config.toml
num_hidden_layers = 10
n_experts = 192
hidden_act = "gelu"
balance_bias = false
router_z_loss = 0.001
Below are experts of layer 2 (counted from 0) of a mixture-of-experts language model. Rows are named router (the router's row for the expert), up (a neuron's input weights, with its number), down (a neuron's output weights, with its number) and show model dimensions 0-127. Each number is 500 + 25 x the weight over its row's rms, rounded and kept within 0 to 999. Numbers have three digits each.
After each expert's rows: "comes after" lists some tokens at least twice as common just before its tokens as in all text. This comes from a sample of Wikipedia text that the model never trained on. Tokens count by the router's weight.

# expert 54
router:460464514500563498503501552519508472521540482529538491501511478483517514550509506490457448540477462473534504470499486524479528522480500464472529497470457496534497511456468529472455543523537472513483541475509518503483482476505513505511481519523477519523488484483520492501485504541498463450459508468498500503472506512522492512483477491489490468507538477493499531543496526499510459493508
up0:495473497489521482483470524517482516507441502517477504477493498474491483493461507483557505470488512492483534481419499495543512509518508519542528492486468513500481527499491524485537511533528464491463491489416510456539532526532502501545520469490502485534466472482483517449463519477495438507496500501531466518509516504533514492497522492501486513514467487491531482531489521505501482509497
down0:533528537542495476514503485520567496463537477511497470508506509508501486489483517494527488499544521454448523446499481467523486500510529490445477539480508480495556548469465508509472491496530520507514480496513494512516503488500484459485533545478543538496495530537481506477466481474469549493523495517512554499521496513509503505504498481494494489512496533504521501502441515538483526519513
up1:485482529498456500497475497493472506464520472515479474504481507464530475465530464496560514488499521531481495517462451485519519462535519481521471518479488480502491514474480487517474525521485467526539495505467498531483501485537491510492451529478503497510488530503461520558457507497454462472461494499505510523527463492475505502457516513520497463512451492494462486459512445501466494517479
down1:489539495485539481478465545501516506501514513487529510507490495495501515541479511474481518450445514460496515482528497470508462487483471515522477467474467493476554486509488487471532479499497508487544545506508504484541496516473481554442511524495530519508542545472523488494501501505521495453543497505491479494514493471520484498524498541494455472452502533479508447518473529520502474520518
comes after: " the", " con", " lo", " The", "a", " an"

# expert 77
router:470468505500497496493526519511447531488505499523581494510484479472527487503515479475467468495507553469513529442525477485526474517531521453471508510465482432516555531461519501470496524530498511485486496511497535499474508483546474500467502481501479505503454507504516509498469479512501470503479468498489477520516502458506481478487479471496503473470494492486510509514493520530495437515456
up0:448496479457516496495542492500478515502488468491488469502490499531526468506503539501521461515450510524493481507486499518523480477501523517531487498476495487510514449499536499528495537477567482531496512519546527507504541504501476506477505500516534522491471523484514565505483512543509519487503473487473520514467551506525490492508550496468509532477524452506500490498429494533529544471513
down0:520464465474534514499521521496459480519466530472491523566502487497523455465483538442550489480508472544533480544526506474470525507510505510476501529496529535497520462514505497534472507482495489494472512492526527506537484514492496495500495485501550510475464448488508552507505503480471564459491508546467534497506495494474491484516486479500495518526476485500495494489485513505498526485553
up1:489449543457497473480519471495475497508504497490558461487473496513542501536470501458473507513509479465499533507479502476508520532514487458452489527492489439483507487531495467500478527519496486463509510524509481516513503521491527543517533510455506516510523469472546490467495504530507508496474447525501471487514463555511477508495473511514463465488465482480516545501496527531478484529523
down1:495546480480473513535509551459502514525489499523472515443474496472525486490444492473475476483483518503480492500515521498550536468526515487521496494519491485525524471457535514482496525531545503487503457484508491466517474477522533477507489496538513541487512467464508502521519508498509518499476527534471511523490502537475458516527510444533477506499560497478513476531516531487468520475538
comes after: "an", " N", "n", " S", "ban", "in"

# expert 9
router:492473554508520488504522504537502500481503491518512498511486483526504514520515465453457534546493522487515505462536453547464489570494545488480551519504491505525514573487497529469481500510537504530469521515476491500502513519516477518472485526531486542510485495468506486489466489498512483442473498473485495500469541509531502483482480486500492472503506483481544512510455499526496449506491
up0:466506516457506509521572450501512516520473487479459499496478484508508478515518457460522533496454479507536477490520488514462468514554520490491477533519482465487474507524506499495509463497482484553486497519499505469513498536486502483468523495484506499510560553495466510451540447531505466522452481504524496475500510478471488503501526505511516477469465494494512517484506508472476514538481
down0:511554476519470537477477573491483526500514493482505515518471504474496526494497445521481485486473478529491522500492480517499529484451494471512480493511498500492539495487440507507497474519516492457474461477528545518516517489516526494509484474495472507497510526506508491493453499503487511520558504522549479516508462501494554468495558514556489459508518473476470525479474469525499481477520
up1:511513491498502507475479469515498520511480465465502488519456473462521492575477515555517546477523517461485475514485529477471507507494539508558491487499490533506517462507478526506492497524510467502504476498505524491505490493465496510525495512494507523485496539498523454474536524503470556500489467482549509507473490558520503535474484529496504545484486480521489497467540470464443515480514
down1:530505464545469517482497483482531485495512571486484495537488505460521488482490507500484474537474462502509494478536474508524488530510476474460513501517515510461466520493481499493493452488467514505547469491460445503468449499544511496493515467497510487533494524492528513475498529462490487481527515547464503499491536487513488527528550529501520482532503493462534491540480513506490468545518
comes after: " |", " ", ";", "|", ":", " ("

# expert 94
router:520466508471504498463506516533494519504505466497518471531496469517507504558530488475466521508534503480534506509516504525446494544482508479477511520485505477521508558488481522489469507514517501518474507507440503467484539541549474489462486511513473513514478467510564510500506485517510482476471482437484494529502520508520491503458494460467487489473554495473528510533504535545489481511513
up0:491501496469480504472489511502456532532499555493471502469485538534556506469434462484485493464505503502526498494488478440539474440538481486481481500497536506496477526478491527525498494485471474502494466490490470515452499540499481548516488488522514478527496500495491479500510472459503494457494512455548511498499483530549501501553502476510516490523499464497510509489486506492455509476526
down0:519469469478537461503533479444500481490483493537475529530510469498535518482472448506463485494469475539504500473478511476492474493513531493481459505480552516541526482478510516460474529498501510518503513512472504483500505527520503496522501514471565519505508480455473486512531530494513499502541436500481489526486492464463494482533491515469482510468485555483516481490488517485503525538455
up1:483528534515553472522516463478525503529495504476522511503524473510523494558548464466513469510470479500484525497500478498506506522470525516546464517529498483508503521516504500449510476552498514481481516542551511554533478532504537501492536465479518501539496511523485513494456537480475471524514485528511514486480502504513474495514524532525473453536514474523542509474493482544512511486491
down1:488552478530493491527493522485528494475503511473489469487495500483488463513481489547544479513496513494479487455534490516486518475498503478527577502477455492488478462508489490489513477495492503518495524516494525559534503499503522547513521485462533519514507495478454481517460529484483518517535504522479514467436522522481492522517472465447506508499515485516563529518456484516498479520466
comes after: " 19", "20", " (19", " 18", ",", "|"

# expert 115
router:470466540514513494470504503514484486495489514529564501499540475533530498514508470529474489550509480476513522470498507559467473520475524491419510527474502476498506535485506520491505529508524468507441493481496514525473519522508496516494487500489506505509468514504494493511493475526456512501494496465500492506491543533546474510455491508506539449483552495439541515497500502486507455513509
up0:481492524471506537516549489525503505472492478524461494501538481504480531541484510463484541511516507500501507512506505467488532505510510498484490470492466524467514506492519489431464485520443483494484493493465490491544544494564482497518494523526501503501531498489501450466498483504498504546496559505444494500473496504492540511526449497521478518508454478489496482479469521529468466545515
down0:556527553495533527454537502535460520526447481472483501457499507496515489499485512478471538515474504502497467527529503536511521467511484516522473496474494465495494450470501483501469458516523509488493530501484480486482480535494514491532515523559550522533491518488501475463466473504515489452531490533469501522493500505514533462508514524488515472535473490471473485513484503512455508463495
up1:499520462522503497478551469456457462496505531491486505510511468491425480495504439516525515541521508526476510503493459501507480449543531497475511462471503504524468510487538541496498490547532490500527469536519516483470478509536487511478470510479500473501515493479486485505491478447522507476502475500467467543522476514476482517510500481473505506494542500490494492534539492553489509473501
down1:481529537426522511519485508523466504476480486515478515546510509483490538493536469504535490529517495483461483496507498493497510475497576541460490502503502497523490521484514489495492494507521494530518481520467465437508504497516531474485510530474508463552554504498498480504506545503551456526455471477453500489512505473522496508497456513476478517500514507508471513512512512553515515485473
comes after: " of", ",", " the", " and", ":", ";"

# expert 165
router:484471538502505491502517515529477522506485475489512479519501475492506516519511477537478544496548529464490524480524518547473508470486555489480555507468475455506492527478478511454511512504546504533474510490486531483488519500503462507461467506470483494510461466525534476503471451519480487489496472482507496513447512499539501497500514500483555494492502483490533523531443541517457465518498
up0:482518509535486507500471521494481516478519515452455464530484498510469497496505546475507497527528516502537502498506481492447497466481535550499542507500489480483472472508548484503505509529533500524497481475511492494475491526459486515488507461511480498500423476467510463435481512473488503496530524465493488506474521513515484490554495473444470491473528490464494542498520478501449481508521
down0:505469461499480443559541477461527442466501475481497513505475499515503532531478500460505496524533538466520465476474520490485472509529457517527474504488445486496487514478481497514529507470509512529480512468479507539532515506541515513493523445508512495503514521506525547490495509461492468511463499523449498519506487513524500503500512519505506496525500545536465516524529540501524498521462
up1:544513502493451499505533494522526503461509517525490523510512499469525551481511511523545530488461488492527519492518515547453487509524472540536523548487508477493522476508478477517462504538507492474483502490505530519477465566509484560492499505457507538508500474480522504485472488528549510485488534507501499533554516468486462502527478507483499475503494517535506474468499483491486527532540
down1:493527484518444480456488473486497530510509524489543530481541521526510485505454533516430461495515466533505491527522516518554499443487509454499496518500507522499492528506525508541445497506526473510454483491536491499495515488457507501466495476522500527485531471467549493476476494519478482468476466526464466504498507517490518484474490502479506464530528491505467478480510496485469530500503
comes after: ".", ":", " |", ",", "–", "_{"

# expert 184
router:522486519529508494478515525490499512488463489540531491485549491510526544527495448441499494499514547430511526496546495512485485503470505483460475499453501465509469525514515480493498487511562518518506486511498484505508491498514446482449489540509506536492518497514542483542492469490513487469502443450484476515467516494516488529482502518473492497500502474481534505515478516550478503509470
up0:504503513494458469495526525477480509489529487472527469463514466464479484511529467541534522489438535482487511500521498513477512470451473500490514527511501495462509536475510501516508532474490497483477466490508496496477486501497510533548459526517527510478533547528542520465471490480545513486498515533494510542551469474479469475502514459541503519465493492536520506497464550476489477500492
down0:496506508508473495484532527462509468470477526504517462526519497495528489484474511494475533481463480496464493499496481487477567491492480492544496510488483468456507525499533539523479538532461438495489481525493525501479519491490558517483521536439490457504512482496522502490531532492481520498492534491527500498536531491518461531456488540510527456486495523513553477501532496527518503489474
up1:471453488471465444499506474517516477498506506515505534484513493469517465471520519534493486510492535512455487505502498497450507526496501499502528490513475513468545500484502543505498506544471491513490508470502492506504516541447551471504495511510447486510468530528518493532512510487556477500477493488483497533509459521490534458477484528503549497507456483502530564462471546477497522494490
down1:492524508476499511516533477493518490475511511511470498507485487491443529490505501534481520478525475436478477509512562491519526505522521513490506527480491513497511506490505527487510495494541491491494443466474490511527555507484526514510512468486517532501523477479513537568511520541488489521509499454519482479542598497499490476539514483525484557500481491470503507548496483521516496490506
comes after: "c", "s", "ri", " re", "tri", "p"

# expert 148
router:493484526523503500517521511518449494523491478506517453482499454528512490525515483470481519505489492509516527462538477498455492565491494464457501514445472479540539489473551499506458531467517489496500522519506493468486498505531493536470470541528496539496496493511538484486471519497521477474526482485504470475474536499550492542472486466487524483496523452463506517520513529486519483524481
up0:488484503521476442537482506488477490487544503492514508527502488516514537500523510545475510484500490544427503536460531477481480494474526510479515515502496470521499517515494509513545539526509511490489522503479494560483488524543546456491466532490538488537496511509521544505499517503478507512467508474530484501496502478498515519540509459511475497485457549487553513511539488531530479545506
down0:476534488490466520475495489510505509484521471508484452492537519462552523482488508510491526475498525473489434492511518534522525488504498488465482478535537516483483489517526510453508489539555511539462496518525503550517482473489523477500494505505486482476480481517502467518465487469518482520514488496453558512479496487493526477511500485511496502486511444474481432550515511469473458492513
up1:520500554478497464538519516497495453511501532525514455487498513505501518503495492512487493490482467533505497519515478501474499499540511480519510498494475529505513474553495477516538508539532471517448476512524453467531497491486554563496498514523483471518457494521464489476498532476462493466546437493531491550522497482504494473528469484550505500487440507502522500507499472512495493483499
down1:538512461509503482502500516512494497486484487522472475526442490520455491506510526502488482447554444498512518489530499493493514460514506531453534537473508526471498454506500477472462508495547467522486519521502515513500508504445500495501527505507490521467441506482527543461527513496503508511484479512485475496472442502480453548496533497511488462509447508489505513519492487536472491484520
comes after: " the", " The", " ", "The", " this", " no"

# expert 187
router:438479519466505465500511501514454486490498483487519493478508523579511506532489464468518503489501548470496520488512501521480505491478550452497506502489501508532496526482490537492496478513539507541494502478499550483468518489507453482500478488486450493484463521487511501498485457508515538493472481492466463544488528462529485489480473503517479476483521471470504533513494537545456511522455
up0:551471486484514515503466505511483530467474515473521486469536481474511509466492491465558533497504488475466517534543525499485477463524550469493477482497473477491528490525491545550506502553493500534489511508477502502526472488550459502518469522508506515534504464474458482553453505463467510482513486514499457500491490503511487485496506486498492469477529513478498520464537476470530505533493
down0:497556462495466473487470530528497481548512530507511514526480484547490503495511460535499513471477498475461541527523445521466507496445540488489488503507520489534480501527499521480493509546472457494507499517506501484508540528469475476498498501489517502511504497471513494545544461531506561517475552520527548496462475518518493512510531504527509490491530505471523505523479456495517498519522
up1:532538494471498519507504491563530493467536500507487507524495497460509480544527500487512448540514514499514506482515466461488518480448480524484489465472473530508534524488554503506513496458496528483494526442524504477527514525498541478512513550460483505508465534497495474515499491537478553498453527500473508482497520489520505558485520511487478477494530510531502538504506523528490529489480
down1:499490494486494514490496521556469471540531496486490523504496539510513509520485484517513504522483504456481532503533474497537523492488527454504519462508465514508499525529506483499507490478488530552518472494507510548486487478488492481488517469475553488525498522481477496545497513488517489524525459536440520511439472516532574475515507505454482473498464492471506490516506480496492557472533
comes after: "ol", "e", "y", "ri", "ke", "or"

# expert 58
router:494501497507525489494543537568486504511507489507520491536496474505503532500528479483500506534520505480501531485509496533481489528476539488501561476495489453544503550503513540496522491502541493544462565511485514518504491553548480476470484513515501500515461457509524474552505516509524484497502469475460498492469518496519492512465490478486533470493521482478542516518468527512458472500482
up0:499502471469515559509496519483524515508491501489497511534529474494474522541490491537540488508510572457481488511505490525498501538523501439520487479489477463503477519481529493492482486532492453440485539517502483517547515498495500481448481507498502472554484531511517498516502533512480448546522474509494488513503482467519532546522489505480513495495528437522507503521460499494496490510466
down0:534494517526517497505491464480499468485499505462531486496496515510540446510481496451477511491515482504490510499532477480529472465507499523481527520522468550497489442507483482458510534460473543505500482523527493493444534524515493545530528475458504468453475451500491503459468461511500528498490470494484489487488508482502469453475497525513499483530469549533510497489516500483517475518540
up1:473478518468534524498532487444474538498505466466535452513480528495510488530495496513512482523510529528528518543475479495488539490502514498468478532500479472494490494502478479457519481509547497530525496480521481537519510493476523488453512527514482473495516484490463528495524492479508560522479456512472542521483477523491481503534498508532488497485493455466439528457548485497509482536493
down1:522454503504504493508483518501501499548468532475514525465528530479503538484509482531492520506463517471484519476530548502509504484486526504523505485517495517506511481482552537547475507510519525502453459559511515487467485496497489469534483499489508550513496556497536454500490479493521500483488516551557457497481525487504496522505535487485472489486467522506568491468489513467516518510531
comes after: " 18", " 19", ".", " 2", " (18", " 17"

# expert 47
router:447501531487556479512507527512477502490521470513504464519508487548491501540523471530488514519531487472519494464544466524462472514499544490503505513474529507515522497458508540473500506501529510503487491508493546495516497506500450512456475488521476506530480493513483477508533448480463487514474484459466464542520521483513515466470505461499521503428512453510514520544493516518512507494505
up0:488505552479476507476469521496434471511491477485474521463473505488518513488478514516530478502475508510499463494484545526486497513511515506483520496465478505491489565540542545489477495482465507482495514489518513500523502494548547541539478500503486509500437495508548514479510518509517552492481529538492491561456474475524495515502502456474515494481465520500523470539484494514490483524478
down0:521478506556507494480449482539515487453502498514474487543493502472447507501498492510496528468493480492518491502480496502498497480485497500502517459476537481485481500524505495440505461509513518463549508507473474487506498542481496511532517500488480500546489478499500529486590493521514530496482519491489532468499496546505480544528498513540490508472514524503470522551538514452476499558512
up1:453518538517545490511520479495529498479496514482519470507491459499541508484493491503494492487518477484510493538531490536478502486466518514477493517463501493463503463526480502482500515531485504517474517535497459502515512526556505566502507525480510542516493537483520498542523466514505486523450504508459469529475458521527509461452491501450544453460504517529506488514515482520543529480484
down1:495496482538485508500497498487513510508514500497490464497476512484498506451497540494509461518563482485487509511509482492480512494504499521497475468476445506437486490523527527537529486499535460509495478487470544514526486466514508515537529480515529452472511508523486456514469540522513482492458517516499538492455470516497477548499520508493506504488454554489518485460501469525547461480544
comes after: "er", "t", "ing", "y", "et", "and"

# expert 88
router:490487539470525492480490494533464507499503501529522488542516494531498518530532467495515504507529507495505521461532472525468477539512509507490517501467461502511548527504529554501505514514518481496487491531483464507468520563471443524510482530474504534476497503464535514522497523557518511495523454507479514502483521520497480500481473486523523481456456483471534533529496531515491506563522
up0:476511540454505501481568523528511496513512517471524526502488464524488506510456488513511472458473476487491505464512509495537522496469495493469545492520473481455536478523487483463508495491505511507484507464510534505537532507488482460500446511479513477481482523488498455419491483466514492507543499504498459464492505482527501547499525496504530509528507472485446543529490486498487529494500
down0:454478499458496448481488478532501518515490493449499438501482526500494454523495456517499493508514509501507512510527480475521491533510491525459514493485471491503471512458499502507473475523571486498524509518436524478512457530517508516501529496514512487504447518472515494563571494490491498497519490448476471506486485531506498532512523538501510516535503491506519502459491487499473534522485
up1:530455511448526504491520512526490496534511486507474483528499491498473510497510538533524513469543478516559514497481473496508538462486518502485497504489487520528492507529489537545490517482487506486491508466448486488477486519531456534495496530502505490488482483467509482516478528556495478442536509477509499466520493497497516543449431488462509489527498527463468482477517457539509489486485
down1:551527488557478495503468523517523494503507497479488514503488498524520499506503538471492583475541523513489483490485495457526510564498469499544497511521481502520481481488464558478530506491517505482509511458502503468497490505488504524500481513504482484460429554539520466501489512506498495496539482494533515473493565503513520508520474522488468489521524473470458506504525523530493519511487
comes after: ",", " New", " |", " of", ":", " the"

# expert 156
router:498500508475547470498530507553501507498503474503519472483513500574556549503502461476472546574497527470497488493527498547472459535489523476489542526498485507540521538491512511506506493552525487525480503469477526496464492513504477508476469499511437495504486485495520465535482479491522500471480465504501494501502525488504484514501470455493498470492507489484501515496466520541505465502509
up0:498440492545524547534509499473553520490474477528526503538510471515486490494525494510476457506528533491482504504503462487499482467514514526511506535493482500502480522480445487488526480492486514547513512465502495515523481504484457519539504509544488505497483511530481546531554492474514490497516512491472487431491500488489527492467496542464515534523462552462528482511495535506496520541500
down0:445503526501522501491491531521446488499532552489505517494463494475483473481529468526493537474514516501519554529510477502463511498507510480487513513476513511471497441528500541507506531490491489507503502547523503448480474530499529531477465519513502547498483522443461514480460498535532509463533514520445478496528505476515498479472507548503511488482458476512535510490475479486487497510474
up1:526541491526474528521512517529508483493473462509478501460534505526455467546464532470541494503497480547488541519486430497511495482507533492536546492502534492559524492520470515504523558515542490512474529533503510473527513495489506459492519500518487531497515516486473530506500506508487465468490524514549484488476497518507430491499505489463504544485535491488488499516472502490488495495494
down1:498456522450500525533445485500477478485544523486514519497525503524489519509497483509518502485472485496492522515496515501471508475471504514512471478499509485508488536531536498558501481469489485512513484471488509499491509458504502524527492500527499514474490501463453483490522503509515466533500527446466466543526513450486508458506508486514458571500460533490486550510484522537495522535434
comes after: " and", " to", "ing", " was", "ed", "al"

# expert 70
router:491471521476499508493524519524514507476532474494533506508556463501515492523550482491475509532493491496559555465521482505510511496438537497490559505493449508485506518515505528433475541502527482531454519472504503486502509548516451491480499486498487484513454494459491480516493516532494483472467521484493491509489509492505520480460456493463537464476530492490528506530510506509506481517500
up0:466495510531483508481533524512523499531514511505448502533463519505505489524494468517520528535510519484499477492499505518495509479509511505508479538534447451488509507517503504459528466501509500524489476464445505473521498526467511472502565542507505535465517524508499495490487448477485486481482536504512529466554515542533503467526471464536475488499487520477464478472524517452473474524527
down0:517498443538491493508454500518482551481508539503521477525538546539516481467510515517516508498501519479468515457553512498497503520506506506466531554494508532533470445487497539470498460512489483521501472518526469484503456501512486545499521515521520522493492506492509454503501549510463484504501516491531455482484496533471471483505512480478523478512481529498474440472477525506521521477521
up1:493533514520528531508495487482501438481497484456496520503516510493532528518504480494560480515528479480473447447488530488490476494491515540471488507541513489478522529508489456516502505535521548496516556489507485484543472529493496524477509500460484468515498453451494474530504490499484502466471490494506516527488461511550498505516508516510491470534510477521479461528467562522513504523500
down1:500545520511496470496530504504463539489503525504420513505556504532547519488537526526489501490514503473485518518504507500512524479477448509462488480451476494533521501488479509495493477532478494550557502507489481534507424502524473512498494510502473530542507490485447485513523500525457499474462542520498508499504505510503482468493507465498485535497499532512544501468512503502472493482529
comes after: " is", " as", ",", " was", " with", " and"

# expert 110
router:507479573532506492483534506515504485487542482498530468489495517535547495508497462451480520549515514480540500461494474487466486528504514477503541504498496470526530553503516507500490492527515474526452507490476490502485493506546485538505487501506503491500491496490475494522462508490516435479519460504488494539496533512524471488492466505473541435483524488456530528494499558507495483506513
up0:539505472520523508516517452531497507508468463511517507508541516511517456494523499506507534489503505479477492498467493519466462537558463516470527517493482534489538535510504461504486464478496521492514562459516529482511475490492504482489518479511475514516490444540512545504548527454509474505520448491519514473469495537519482508485492528508490499492502497443514462475517526493499507548473
down0:499521486517538515525446495483519525487478512504465518475463483506491488516462475515507505475509499517511518479522467481476479497494511510475518556541486458490528521533509530492472490512490499503486475539488463489484530529461507504530504487499538539503473479475493511455487519472467537488487534543516506521472549443516487506499501515461520467477475440506505486509565461490545472496485
up1:464463551463465467513536483489465521480525503481531507480504493442511504473527480489544510520478490508480519517505513509521456515489520472505478518534450510478525554519495521503456515517491472486524535508506495444505476529481539557522507513505513473481477501527479546483512433478498504474495514497465493485508477508476494509511486500508540492513519544533505536481529477493492483461526
down1:550491513525473475507506520465517457519539492494490482522478509463523496471517503538478524499496492510481498486541489456490516508483483446504518518533484503539514525515483463505547494520539500494463455464484495547533508477499499546463498507496497494501492453514461528506495551492486504524530508463539466518497523494529513541521497499488490508557532553494528477482483553478490518487515
comes after: " |", " a", " /", " an", " of", "N"

# expert 189
router:504460537511482503462510510499519512529497462513497489489518494540538580479506494494523506495546517497517515484540478548498478515507516468508511527468524495520503523462480505474463551518503497528481503474494500464482476502507481499485495512477494492517506472457502476478471484548505479452474502461467479464496545499503475484470469469464508466449554499477511509535497498516521513511440
up0:509535522523488515500478512511503470507456477531512467516493468531525485508521497492509504509513477508502504542513489523483524551528525532507528501512521557551478514498505473555532528533483501485478488526517492555499503509510525508468503554481478498565528484498516518475525497471448560486537476496535458478509517467475486473470467487502496514501501487472518493522528518511525444502475
down0:513510478494495496484550506513544528485506466498510482479539482487470506501463493495480516505491505484451460487470507499528491487519484458523471480534523485553474447478481534527520493535521509530494493483533510478501461536505493504501526527511478445507492527499505459520535490511503485533508494538461506491521491507484506531520527499456485533500434541506522498442498482489461463546470
up1:502468510485480503483495550517518504487503499519492471501509512518461526529493487459537470509544455479482515502488495505482480491478488482493513505488490521522510484500438527492484477460453457490489503487448483496481481497502475482520555512490507506500494514513553503459522506442493508480507443512499565537529500517532520480514538469447499476498525479481460560511470521485509505509466
down1:499475498457488521464480495487498512491492525477467517509481488517489476488479500497522548456479481498499520522481479532492482500501512500547516472491521515463550481545496495526496556479523523508491497490519520459484434489497508513514487478496484537512498462487547504477514523518478540493489520508466582472563511482464556447475521526494488470491491471484506486528502497479519480481480
comes after: "\n", " also", "History", "ography", " life", " career"

# expert 16
router:492481528503509501482533510516508496496481484519545504498544499528514505530525494514473506515504513448509555471533508496432478550476546506476514511494453445533516538465483534459490534504523505522481509498494538495508500497531451508468510503493504488490456523489496484491490511523489488489488488494497487496490560484547466469455442470487503483480542472488532524512468522477510508510482
up0:462488462482517525504515577548443508461468511499536498470489488510520488493509508502519487497563509542509513455514486490519519537490465481510498513485493492513520529509456544514483552502533499467503456472520493499483495511493524536494456475510480467525527494508486508529517481494455489472519478495483460510478480498515494516485487497504557490483438502509496475523477480552496492528494
down0:510538477506520499492543505538514517459471457479463519505521538548494521472498538524530508510503501523512502493522522538470475540493483492515510511507543489462461488487469480517466491489517538491512518506491469524481452551462496509484513487471512464503507500518482489498477503512463530489535525520511510546494503561485491487524491472504489535505474466487495492501411509549495463485504
up1:500502518494525467497522470488483472486508499530473524524538513468518530501492508531538500477546516483494500524439493537482460492468526467467504478447519507531481488507457513497492504494516472483510490488523502455450489486481483593468497530494466481487499506468516472501423497523481491486491524482501503511497458520505487479507506513516470485490521495447509543519503491473511527479532
down1:495504514495502498476502425514486470449452534473476490502532553419510506499485505511478512489508510443470493488477488479468449520516510467491520466490499506491527498491492491515502491496513505484477486481491495479509507486447467444490459528515473487474503460486512500521470513472513537519482507483492482503535455513467509544540448515523475486506519486488485522499478484469457499510520
comes after: ".", ",", " |", " where", " the", " that"

# expert 22
router:499482496488510461466504507545493546503495497501512477518515513540544512599498467517490556526501507485481509452497517532492468500473501495448502502514487518526524513492523527470493518500535496497500527464487472472465472546493488507468485474504476503538513497516498495507497453468522505463451447493467460502515507480502502468448469461490491463484517490471501521487499520499493478502489
up0:486528495522476490528506491488483531519526462557467529481500503514475500527454493521488532512516487490532506514539507448511467519504520465483492453495519519540515488435541454491461522495521524536496489474544499486474494475521446545507482560491481499544461499535505491487514496510527498491516520494487517507520509455529535541454484508511520506500496505521488493482519471487472481520518
down0:479490475516536490464517460463472488465474457515518516474510492554492512491552569517561474497482478508483489437474501485460509482515499499460497456540484511504529513498528510506501500467516496513507471517483493487493516503523530459497524464492517534537479551507470495527522530527503519505499465505441485488460498480471514464506513495526513504495503490494473485518514468514501469496545
up1:476476532474497500506494465509487515442527478476505502434509485484527528501516491504499468511493515456485497485474526530500519487546476517482530551514461508525552510458579537472500481501476525481500485474461538486505502548487478499503523512495499524531505527520486507502514522468519514514481523535482472481539539486478509495480537524521531492494488496483514523483548504562480499513497
down1:501478491538468489512474505556487488570477487501476453544514475484486488468471503511499494492510516500515478517516526514499500503483513511498485503479471542524498496508470511473524482515515471502503480526474481516446437518508491509509495527534541526489476448479516532538497511482475502517472487453489527499513462481501471510522509500470426544480471474501500523478480545493514468461461
comes after: "o", "ga", "to", "no", "ha", "gu"

# expert 157
router:511482573511494466475534506512521521477507462466527499486541492530546506514522477476437474553507483504510516502536485522450498465513510476526554527471472473539487513486543508493486489496498496500453503502504499530501497519517458517497481522463497509489476498472476473486492505518458459478512497486495461507488535516525478492481490507466498491457517502497524504529494520541451507498441
up0:496490540519504492492464493467512489546552497489501456510512463508455508504501490476528464467525508494500558509491491508546544483501457458512468489513539538543514525528484539503492504500518499540485539497544461471483466501510481501501552499535510497485516494507470533509505503511468520494479512488536513505505471481460541485479495473503510495543531465533525525482530549530487484524497
down0:495513473505476490537518473461492496525506500459476523518521497521496539525510499486521512513538505466536510569452525480484487533551478491492527504480476482491514473519514488480521485472532475488496495465524513489513520481515498517520522484487423472468526513513535470512476545485492461482470479535483474477495507454525532507519519462533458480483534473525499517515520493468469515461521
up1:520504515488516490520509506500534524506487484491540512498504508463486538499494506482489449520524495444511499531495475465446457513527513431504530514508506508525524498505508490457464471485480553509510502538550475487483519504505469470505494513520500527598497472487483478525501493487493487470532466488543512482489540514510491455505491476442478473513519499475521467520511478491506495501516
down1:511507505480502517473508466504573445456513582480513511518508506484498525505471524503461505484482518497505562484507466509521466486487516488553497539512511506520486469486488537494470450495552495504518458493497488473472444519493510483479515495489523508506510518548501493512496503459506493504553543506470499493506498495501500521488473527539496508521482496501490459545545516486517490522529
comes after: " ", " T", " (", "-", " \"", "T"

# expert 66
router:500477551520536498493525508522502498512510475509562450518513492508533520545506485476464508511512524481527499470531492524450460528505529469483546501474496480555512530474499514505474499513522474512480501475487531476476497495540468513439466496514457511505492504499540486514484468505517448472484473505503483495493526506526485513487471423482547473495494479488519540501482543506504490503502
up0:489511490488485519465500527480518490537475554532448513511519496482512482481473495464519482456517485521475542461512484511510459528509492567424482490533524508508497507543500481512503473525540546527478500540536468514496513487505531526526466494496520517530482509465505489512490510499480506507541472479511539514467502518538466520495459476525538540509522494486511491522530491488475520473488
down0:484500478486491510493496506459515480475530528520444528504445496510490501469502507477504548458514499513450521517514509491464511536537475506490498498532528518518510465544475499455501430521546543505473539505471494544513446479502503487482484521544493520529545488505500488487528482540481547486483522490504499508513483461497471511480501506526537498494505495523492576482504506509507506516495
up1:492484509500466466523466524504485483532486495498488506544463482512531541502484545451471502481535473475532539449480450495552517492507516495497476476454486514521510484446495483491518480522502488485497500494456524517493496499492467507486498500523545535523480505477459478460498530514555523492445552489498482510511479478503525519531516491459505498511539463500526508510466506521479467531498
down1:464504498478499498514483520527478528457477452523505472510477506463506485481493523491515536479483473508554483504518420487517467510598474501497470509531454497519493502458520480477486491536501505490501519517473483487510506518502466539488543509517534482512477471470485487480529544513519513505499544527498515491487495488547501515494533493470463517510534501459536482505511518523466498511506
comes after: " the", " |", " and", " of", " The", " was"